config.toml
d_shared_expert = 64
moe_layers = [0, 1, 2, 3, 4, 5, 6, 7, 8, 9, 10, 11, 12]
router_score = "softmax"
normalize_top_k = true
routed_scale = 1.0
router_cosine_scale = 14.0
vocab_size = 12407
norm = "rmsnorm"
norm_eps = 1e-05
tie_embeddings = false
beta1 = 0.95
batch_tokens = 32768
train_tokens = 292800000
steps = 8936
dataset = "wikipedia_en"
Below are experts of layer 6 (counted from 0) of a mixture-of-experts language model. Rows are named router (the router's row for the expert), gate (a neuron's input weights, with its number), up (a neuron's input weights, with its number), down (a neuron's output weights, with its number) and show model dimensions 0-255. Each number is 128 + 24 x the weight over its row's rms, rounded and kept within 0 to 255. Numbers have three digits each.
Before each expert's rows: a language model's description of what the expert responds to; "gets" lists some tokens that make up at least twice as much of what it gets as of all text. This comes from a sample of Wikipedia text that the model never trained on. Tokens count by the router's weight.

# expert 34
Table pipes, separators. Pipe cell separators in wiki tables, markdown table rules and heading markers, plus prepositions like for, at, on before names.
gets: " |", " |\n", " on", ":", ")\n", " –"
router:138062110096150112116123150150123133143116164111151116120147134112140069190131163150135186149152125097119084133148126121143138133143162160110185096121113166186129116138131113102169098158116108101161178154120105119092153131134132144129144153117122103142164125124120091147137137097118117128133123096135101107151121124157149172149143140114133134078165167099125158099122094135105141093113096127082164159103165146133117138146137148080095135119130095113145099178142096103152144102151154111113129118102076163131109132158120141115137134145147162126097116126143116146131136123139163143117117119125146110128124085181113104156132113136123157156108134140125136102131145115124109119146157123130146110118131111151152137090108146170110086161184159082150100122131144102153092120175107
gate3:178134145098108108089106120118130114137129074125135112106118100135165149172091089126137122124203135114129150171109128127138100126100158172125130102128089126160100157081135145098143136141151154115115120151169123167141183098108132143113174145144161179135128108111149111131085097145087171141157130150122126114103178124172093149121121163140111133128145097099137078139147170117118134142156133193153145116127121128145130112119168166131145146124143127097123129144141134126145122090153128139147141077120134162117146164114134073172138150137132168123099153111099117140167148125119163112108167130131138156145150102127156105139104121143127113132111096156117106112124155189105151108141129159118129156126096092143118140138136080143111131142095139111096134150139114114171105111138127
up3:129136146186128112151126141096106109100167107110125142140144147112063127130128090174147106164114122152092144088152125155109134137112098121107138134103149174140136097183109131140119092128123126175121119061128151129121101156163115111190137114117120164134156165137092090103116102141126157100144131121139128123165136096131109140131128143133181155135173106139136136064142076105124144130138171154135112155130112165151098087117122122129144117127097110142147101135154125152142131169144124128114161078142140130122128182178159146114107125106168122152154155112148157138110124161097173131098112124092131089128179117105117146129125151135110137121152132148128109150137105137107130165135133126112160138113097151123145133139141117147100103089176107156117149114115108109162092148100170
down3:141143102147061113095130072109122129155156123089110126136121134191136126160159133065153122107147153126111136057100132143149111119100139130111119117113119097149124136117112113091099103113136119144112128122145141171151137166130121086103153140125096146130176127090131161117158119125129130136085082139129203100111154159121137082147123083156084108141132169120081108127135127125166128138144153120124132161127146109082179111147104154134113129141137123132147138146144127116144144130187157150127109118096127152092136130146175127106139121109138148118081147137100136130164147092098113127139099112091120176168138113147106129128136123158146084105117146106123130114083148151110092127105124162110155137125135128120135121151145107111082085102105082156130146138113134110139123119083126

# expert 43
Prepositions and subordinators. Prepositions and conjunctions starting a phrase, such as in, of, with, during, when, between, until, often after numbers or sentence starts.
gets: " in", " of", " the", " with", " (", " by"
router:110134097142159127125166132157120110144139077152133105132114130127151101082155114111148145100106115138154112109122114157131133120157104125121128086117168157169176144136105122132095142135119099117100143122102114155087135109100142130130138148087112116140155132157129140124141135089101125126115080115182123092121138109166084182127126134155164135117133126122118111115123103085147137122140143153145113138084101159115141117125135136171089088100167060142129128147116122094154151141190156109118148157141123156138081135120114112162079137108147149140177132138133101148150162126106096088096156155124142150112117118146136097143137138181093143173145116130124112072159107140122127094116101110117116150168134168151165094165101123120088124095139119116154139126155126109089178159138125
gate1:111094126113130096090152091149121118206105133127146088126161112188138134128102157097118106153093157108110144155115111133127150134152141089101135141123151120120153138093130108146131166129116109125100111127135117140104129132120160129123075120098142107130122117127181114152114161175165146091139095113088154154148145075137112125093147092126093169165100127128169113192099144138121130104131082108131142158133104122129154105132133164106106137122098126128162124118150126162147125107156100150132124172107133119123158106100103133143078143128136127094143150088097122117105096130182147107113107162136145103147110170123119131089130152105110144166146142168142123129191126111167153125127138150144147117148117168092117130131146147135141155113177132113140121118169089137153130139160171
up1:136146147181114181145121162139123157103161132105158128093089126111149173123079133171091145102121105195149118098126162171142153159138127154130100129137129141108133100135151142107144115142154138141172133105119149148144146129134106147095146114125115136138134136152107144130140104127116087118101156142138114101139138166134135147148113122142133111097126111104105140118152149093163134130119212156135107119136145112107125153085103135148126146138190132143134112136116112130113108182135150168082093093162143123134123116083148110175126111166133135180135097169154142097111128139113144155161173161127105134125119115118180148134173128158115141081096130142111125073107127114139104117104089115134097130128124098158113127113096103112102169103121131132177118159103155118110153150117119
down1:135123129139118104165169159118097101114122088139115145114127136130107140113149150125129132133101150152095143097136156158173151099127156048131143132129111170135142147131130087155099168134128113136108138154117137130141121114061130161098162155086113089124156130152138145106139095117122088132120091112098126107143096116144113133115160128119118139105130170134122133092151136121146116127093106124144133108186104124074080163110105125173117139118118122124174096182097168137160120103164142102118143135150131155139132127162175120114147073054128082123136125178164139117147090115086108155144139159155109126125185140131140140143096162112090122119138155112152108151131118107145106121091163134122132129167162110129131076108111099128122112147144114122140133118165132136141120146140132

# expert 27
In and year starts. The preposition in (also at, of) before places or years, e.g. founded in 1867, and leading digits of years like 1980s, 1999.
gets: " in", "1", " ", "2", " of", " at"
router:143095133144146140148164109102164125113163171112142119141130119129138128117139150149104127145150115122164138120110116128120149159119119137106131109138091150151188146108139129126096154148127111158120138120160127140133126111120132119081146126108109153115124102145110141076149081123103123160139117121157108116122134137094143130116108168158131134108142151122073157159105147168121117144155153127179089174130138109119096099154120120135097136116137171165119149128130126117122113139111168130116152171177103159113094089102103140141173144139141109117097138112105136102114173116124084165160123191127133131113142086134153161175139110171128103099128138117171113164138102170137152156111148041133108121141171108131142116100101112121084110145126105098124110125080188168132147104103142
gate2:143102150142117137129156102089150136149149149146169083120125122075168159160142111174132133110133089137127105139095119116131158132126223132113136116123103135112122117156116145116140132105119099117114106147120133100133130124154132060111130079075168145139139112157096125095148111114116133116106134122127105125143124173139143144153125157119099138094130147163115094143154135141109147137074126146125105110163107136150098127115119105070148123143149119115110093115163117108135122147122170141137124137121119108195065154137083080158102120132071127143117134119128119118116111134144115162113141120098129105107110134167141097112119080135153133134127124114163150154105104118165136147121139133116070126063114122130157150107133165198125092103145168106125110121123100144139127105125123
up2:113116117137129123132113128165132120129089121134114101123115153166105090132150125058102125125113156106124130110171125145125081050140091126140138166125179099134108144096135143174130141160139141115133149099095151100162152093117120138115104145168155133131128146090122120143088145148133169154117089122083145141106142095119127124099164114138144121161093135120161147108084138139146129149160066113086162097074149133099161090134119179132129188159125147139145153097119118126149134125161097131118113146094149124107177121126152154098105134120164107133158151087154120144149128159123175097153146125117122166141145135114156124117144167100143102114128126127097145123126157169142113107144112161126142102186113141136094133127141144092143142163126129154107158142114095110115102136122121
down2:152146131133155123134111139112142113097139106157181128114129114101101131110123123124165155126111165126096122100131111128083120162104145136155138137117098145153128132112085104144126153157087173102148140116169118118144106198131093157112086102146089146098119150162126151131111129113140128123111112142106151056169125127102126152097126143103146093174122135069097104175111137158161138129143121147140099146138131138127123158130128099124120151123147103088111143145113113178142122114126127170099163092130134102142132105145142091067152159212075113139122113124135071111111119137074188089110151126113122119142128120143129096132118117131137158108149116153137117130106118165115124094139140139102166112136139085114168120098162134103148107132120156140114137133138121102115123113144085

# expert 54
Prepositions after verbs. Prepositions and linking words governed by a preceding verb, such as prevent from, allowed to, through, over, including.
gets: " to", " for", " of", " from", " \"", " by"
router:115162105166130123121105153153150155106163124137151098122112104163168129125138159092149149106108122126119147123128155134144177178114174158144121101123133152095112133171111111100115157144106131185107139104131162131149129130072129151153121137130110114105114165131163140127083157139152116145156165151131117099107107138099129134131094100177140144172103116146093112115092071152181102130119132148172186126149072100166133086136134152115144133102124145111159109145134166107164120101129112130055094119131133140116116173115140131132093148149114138126136089142142097101123149075135142114135126097139136119113087155115127131117190108133099142146139165127103137111100139145100134180127150105138108134134126133145136107101138100104129135138156109121120090100132130143092160109097139
gate0:149138125097099126194103113103125122084139170152101140138122131130148169118116072136131111128116152154110127116146133155141110149135137163170119119160140118108164158120153132140112117117160116121087116151138145129166105122157093112134158123131143143105139121122081142107150140107159138152078138106140133145133120138092168123150161156123112125110112135143130165107131127109080111109105113064080143123155107099124125112119158130133146178168127153146152111146136109140111123158138164150170092135100117098178103165113113111099097112091112132066146115153114117098129120113125099114087148182139119123102151127088158146125120166124146076137138109121105130158125110157149104153178173126094139117095096134147129143072116160171120096137128115159115190141114142125115132126154161
up0:125088102096111101106124128138105117151155125151104129148147134109121109142130084109130115105160151126148138127138139096108095123145094115098079155162137096114126131111135146103135123143128165124117137133134137134151133105120170119115148117128127097141107103115180112065165106133122150108139112102091124169138140146139113104115156121105106107136119149119155121131148163169116105099138088123092120127090161110109076124127130120117160128108119116150142158121167144144138135140125148166171171112131156133153128079105165150095141094078117097136098170134152169140102142149111154150114145146145116096162173159150178109132087171103164098147110125126149142137159129145131098086146077106114171115153164094084131142158150131134140115104145140156123145144121113111132072190128069
down0:169121134130104138118112133117141154167116160125137132111157135105130146127099135121098111161150096140155176135125154143153134103159104150123124127151135147130105118125124115151169146115135123123171143123091156132115088098102095141113116157128085113101108137117122125123125141139114101128131111147124097087161169108139121131145157125150142160130188117111136124109173149139173154168140099119105129095103083120125115148120101115126130150125139133063152109128126169104113144127146147119101128115124104174154120084124122102168155156226137137169128163116128127153145174122135143116146163149098141128143119094131124110137136107103158135128148078154137155128178177153148096133089104134043085160119116136116145102114145088160153108088133134128139151114164121114156083113122157

# expert 60
Of in award titles. Of, in and the within award and film credits, such as "Actress of the Year", "star in", and Romance particles de, la, des.
gets: " of", " ", " in", " the", "|", " for"
router:152135162125138102095133154129168158082139151104136150124153138161084114164129129124150153132156104125112142115123139126122128154130104179121151115106124127127121148096088100125123125144119146121111122132117127100105109115085139141130152106134170108161103152160131107127143096126102146133124139155141140104170138121126143160104077161116141090121165127128128154151156107185089116111141123125125102152124071081122138121122138128133101145137120154101100111174119131151126120114094118094122111094131119120091110142111134173079119115106156149133078112098111114166158172135111166118095095128133152139164140150129128156105146128143129079135157151137143136131104110113076132155148153110142096143060170128146159160165151141121090149190133142078206155134105140125136128145088150
gate2:166118168136163094115106099114127123140170123115126139095089122106122166133115152180163138095115158130110133162164126152130131147084140192078194153126136126109143101088117109119101115136150165126148137118125127130084136134109124136150139090158113109139156077119100110078102153098154116133174161136117151127127099142170139127174126193123160092065152123125125132131095184114130125129156107118099099136175113111134149154128120173093118106103147126114170130167165079116094097140131134119125147121114118143121106112125131108129155147087135139138105158132161133127131134171133115137108103162176147121139116131142098116159127176152147140126126162126100130120141163143121128132131157108128169132078093112122141142137112147135133138120150103138127140089110168110116115114098112
up2:103157143130116174157150172153096176128089109162151126133140119156126089080122128128119097133095091137135101117130137137133109137157126141175088064131148115138140146126108141067113183100133085175110124115138123112138148124130135122092100139128112103092113113175124163140132124111108145114098128129111142118105172128129109156113140077121147140149104098102136133137139110106167129098137088196164153100137158136126111113110110125140115148068113079120112098127146139124108153109131078154100138153135202143158171123113101141097125140164117121146142148114156138130093138138058135128119116095093104109142154108132125114092150112130092129181151133085107146139133107120135143140086116144125116131145113092109116121138126121114162124098135122169137145153145145138094152127139131
down2:137130052137112154165085109148129099089134128098166111124168145097073172151109092110147162140115127106101146100176138136105150145152145123138137130144137154103098136125150099140128136139098140137112110115142160125172116117150125108129116127137130151129112126135174151126141118116109109127122137148104091129113106117071122125137148089150110167147132105120104135144133146194099117111131119114124109180137129125109067087121089134112143129116133098121133122130149155082166126141124122174175075133144142143141157117106110128083093138137115147124137111173106113143141099102154118132123119102138109124129079175133083162096135131122120150117130155158148087119100072066122148146195138156120110136141186116146147135161133131157154126149138127139131132121138086105156139117154138

# expert 12
Foreign name fragments. Inner pieces of European proper names in sports lists and tables, such as Jörg, Salzburg, Gulbis, Croatia, plus doubles-pair slashes.
gets: " |", "|", " P", " /", " E", " D"
router:156092103080122129170164149076135147109116161073134127157161147131102094148181130142114122128126108100112135135138084128147124160140143125145149135114127122125110129136156128128142075147085104101092125150137113129139101147153123106156115128110136122151123120115116141159152145083113101108127128112140140140119110133080076138160141138135171093133117129157109091183106159150096147128131088126104104177160119142142145137127104114129120128148108093145154089138121135118110164126145111137154107131073125123125141122146109169132129111139149104086129111164164116139147148161129093137146096113166138103144133109160146198136125136124124134128122100135097143075150147135137123116146147159111162046123151137119084109130073161138092126091159130101102100100102147093106105124179132
gate2:108130102096137103109154115139115123161167108117134125146072123125124120109146108121114130101109126090143128097090099094173188133125119147105109143124116152096096087130121122104116131110140125086120094150140149138143116148120123137073175149068149118145137136179168146124092138145123110127163128142140104118135131094124129121132108097176136142151116145102093124152160095109120112070183152099165143133083134121161149134125141129108133144097190122117115091108144145145160135094142102145088135129111117128100154123114147162161135103140168169174067138081129133130149123138150129111153063078180135161114128096152112151125143138142068105115136161139134135141095123135156087139153133105112141137119129155143139110130136161112175109134114139118123120119128118129107154113129092
up2:106150181144147104120092145123121076116079149148118123099118117145147171126129162113156158156125139163167088173143140140103120104117109097134110127176134116121121120098121144148115119120134111146136130115091155120098138111123112132155072111178094151080096168100096117106123114150160147114093127150101157124183142163140112126104114125089133108152123107144135148106129148108140148144137106188151126118110144132118142153121092169113134109134085134157130135149097140144136090172118110102136124113132139126139134110105125146105091156123154111114155118127102143137097112128137135124088187193137111120187148170081117077112126100145112144106115149125115148136111104102093130121039128099140083148131128080106139136127108117108123107125125098158144127157141130156140130118125155
down2:127118122118120117153112092114110133114135151133141130100125139162152123138101145115177138131150155079136130102123137103144118106086128112131130164087149133106153145123085157119091112114135096133128152123137128132104091112093171150145100143143141138090153131138134077176105093134118076150141107152058114130134087089125132132119143076108130133144167085118142128133136149142168123105126092124107132107114120139109124138122165139133090099124143111144107135125129125145117081153114157207095104134133096098147124096135144156084153156114135084124071154141144094157145167125201110151134127109108130128147095128099129133135145132107138148111159125136117105145133109116149124191134069127140112133140139155128122110148180186129104156176145135108089115087120132136108088118127128